From a checkpoint of a small mixture-of-experts model trained on Wikipedia: 10 empty slots to pick, 4049 steps.
Below are experts of layer 6 (counted from 0) of a mixture-of-experts language model. Rows are named router (the router's row for the expert), up (a neuron's input weights, with its number) and show model dimensions 0-191. Each number is 128 + 32 x the weight over its row's rms, rounded and kept within 0 to 255. Numbers have three digits each.
After each expert's rows: "mostly gets" lists some tokens that are sent to it at least half of the time. This comes from a sample of Wikipedia text that the model never trained on.

# expert 18
router:127171135093097128171113129084158140138214159119100150105083110147042114100141159143168045098116112126108104181100112137116123144130130127098110094141200132085143219126141137145038226141114142141130110139129134115098060126132105159145138149160130113147165149096092136150106136127156093129080143122108131154158111135108138090139091085138139119148132150145152111154188098151148147142093172130070135130131116107125137127119142090155168143126069120060118138059154216120119112138104166045069105142090049147212176094155101179140144094146147147125124112136116132101117131128085142116
up5:055121172058133133128146104095116160101130197091196120134153173124074109161119111096147167156165117187135095094070157077104126094170180183142087138120108090098161136118178194116104172089124219099098098143166099115178122126127075092094151130112149102087077089148141141090120105112124117164168167171103125074134130103125122109089115158142150089103106120137116186113119135121139131144135108126150134097102088079147118130155073165035174102152169115186174153153166125095110087100143106102164116098150126139129125130146142132125148159184119133097140199093150116123157149204145148164
mostly gets: "),", ",", " between", " in", ");", " include"

# expert 31
router:077108103120130163132079107108130069180134087201140087143121170202096111114122167126171147147111133155115183169076115143107098146107151095104128121184145127133177156156129074096113124102142100131148115138068071163144077111123085133171158109071100162110157123105141154149121152130181138143118164154058154121109119166122129170150176144154163181052104128095169146105130158131151173056185160105084134112124067110106156134039133152114118077113085134093084157119187176101163144113121127139179123147118173147121141095148086086124073133142066116131092138126164153096124195139143102099
up7:139147139185175122120127036157153105177150158131098106132137112109118066132134133107136182135147124073129134135079107124101156127169105076165106166137138140168129069108158078125156119124130088138111148052115117104183200141142099208112146159062134144144178127140149117106125134183148101108127117115152116132107124092132172129119143113104119083103182102095142096162149147117149145047181149131101083180130174123192155138124089076183101153092162069153089146142126140193145096133115061090176134110103165182175104140086177135151107111147095125149140108106069058126090133151152122085
mostly gets: "|", "After", " Total", "±", " 1", "Species"

# expert 53
router:135156144163127113090166136094132157129099085119194142120147093174155128096062124162156165090082122151141170114138161181152158153130176147155125135098158139108140149120108174157077146117145154137157145132143132143104127095194131123108149154097109174113135168159087103095194041148074142113091088166093133158066155133145139154144079140074159106155090092113114177103104118133138141126101054061187148108126064191132131085197146103145091095149122131137136119051114145055139138123112115109161138065143099105147080183111144147096080136110142138092111163161091107066133162146109101066
up7:176155142100103170166114086086124147129125124159114133138091086110108112134121135172131181078172096115205130131105160148173103068035202139089104150109127136174069123127152121126055088185214160164143153113173174126160140131071127072081141131144060152101142113134129149152119119089157134099119129124170144096133131134170142121163087106150109128113104100140137096104099137125133092046111132091158120121145116185211148069115158117146152187179199112104111079111124106129143137114077128137134151117101161182138104126106159197155146151112087134154122095154129128128124110072107170096
mostly gets: " F", " f", "f", "F", " g", " V"

# expert 41
router:140202135098139160120144130063154113140167105141081127068151158141109155089156139128138060103137125129118146126116168096168153093170191145155136077158098114113128125104090113089124194137120165050091083165198148095119084118101188136144121194114157099146152127139129162123159135090147134136103131171071133123122079126133114095102167140096143064126088088146164129057103161133145148088137164112128069117120082129143172178107134112211153110065101130136100097054091177106158135154121130140165110127127101177161074060104106141125129173158111152176178145139097119129123079147179166129
up2:130181077103101096113168075150122080123092102117113078152185135147100099114198149094157068144118139204098108158120148144099211129169093129149118198158125172101112151099136159154083123112191186142136144109175115107157116100158170134151146147137098109169159149062082103117132130165135139179122134071139150104132116103104108160112114149122199172135083140151151106133094132124157069150046132073120102088070134142107106129102128148092116119154152085162057078109097165102091141191079130086156140144127153110132140105061125168124115097083155135090188124110141075102131098149114128152
mostly gets: "ć", "),", " Smith", " &", " (19", " –"

# expert 40
router:119154132157151128056121099126103119143093061075091149132099171137167167117110136107157109156153134121128126142155133050139089069153191102090157171200121134086118109176159154152107113193132114126144031142170102082123154110136091120096134147110152086133124094121148121110180112088149129134102157212116149138133091097177113126100140072156114132088173088106118077075169117071160120117119084106091060169103138115157155153143108159185194080121142080128136104132154088209135134138168136163083170165140135119102173121103173118140114139137147144077134144178108167124086094118173122127
up9:102151107105227076088151120163159121134109107161123142126101234106127110116137146117121100174129119132113139179117120175126075143093075156150038117106102186141124116132130126166100087120134137119095151104069140180155090155125134154093129164177162111146223122143076102131148146115113110110114114116114107095096103159114157092139101155111127157087105118097111118108129081110124112133168120112164181148139167174115193166181096118068149109118108139054167152140157149198191134166062056103159160137153169105092180114107138118124129141109091091106191138114129141111167114171127099107
mostly gets: "Species", " species", "ć", "io", "ina", "ology"

# expert 22
router:193113121121109178162092172126118129095118096135156157108203131141113170117137211146120170077117094083118146185156160132149147128129145099150126095113131154121123182112129136094141136088131100108162148119199167100095148094112162150154144102159129152114148187184190096082186160071090143107146092161100079117073100139140158075123079050132104176178104115078090144081056122162057095089106120140161104117096119174154101092096095075171103128126077100135137153090120125096186143177116089064149124134140116067134099135144098098121147133124161181129127140156115126091118156104140138147
up4:124161080107179099075166073184127174137141145093101137150087122146153114190083188117127111154086197120135133063130176147103075109149101131147144169083193086100157128162140146131125104151120137162160117182176121086137134139091074168152068062116127149176159149133167097146126055118067123123159156087139129110127141118077097094124173150167112085116147132132151129133136146049145156114148140130155127066171155133062110118136091169127118124096160194124134151157105121092109101086143130142096159101067106174166169163059129146144112116179088113169144094144145175105130098136166154091
mostly gets: " T", " K", " Ch", " f", " M", " V"

# expert 36
router:159171179125121127138138152120123065101112146186134164146131117060165174178153135123146118112090129156113125103150082189136103104155106134180145158134160151161158145064121135149111124120167099119145083119122133118110178128176140120145101063127081189110155166184127106072154153135072114080082126108064106109117153176075160153131115068096111113094129130154068118159104109151164163145128205154143175096088100078130051099148145155127103113185087106145059110138150092083102184114073134131134092082126119109112143146118152076143175141125120125103152117201140144137184120204148137093
up6:070114140108122150179183084151156128109113111139071131136118195112098062152091092113125179164130037151220086124126157123121117078127117107150194141088153135143154064092172125169076159146120147136155106145119166148074128116166128101072073135147131110163132149135130100160114136113103116083114100152162125069150149115122123121105118120123114082138196085141159133154129141161105099102119182154145156136115130112146122052095132149124156128169123107173142150046141146178146158170152108152134186074132131083114129092099049135142148193151166139120119092123105081153120164123158187060
mostly gets: " ch", "br", " cl", " It", "pr", " gr"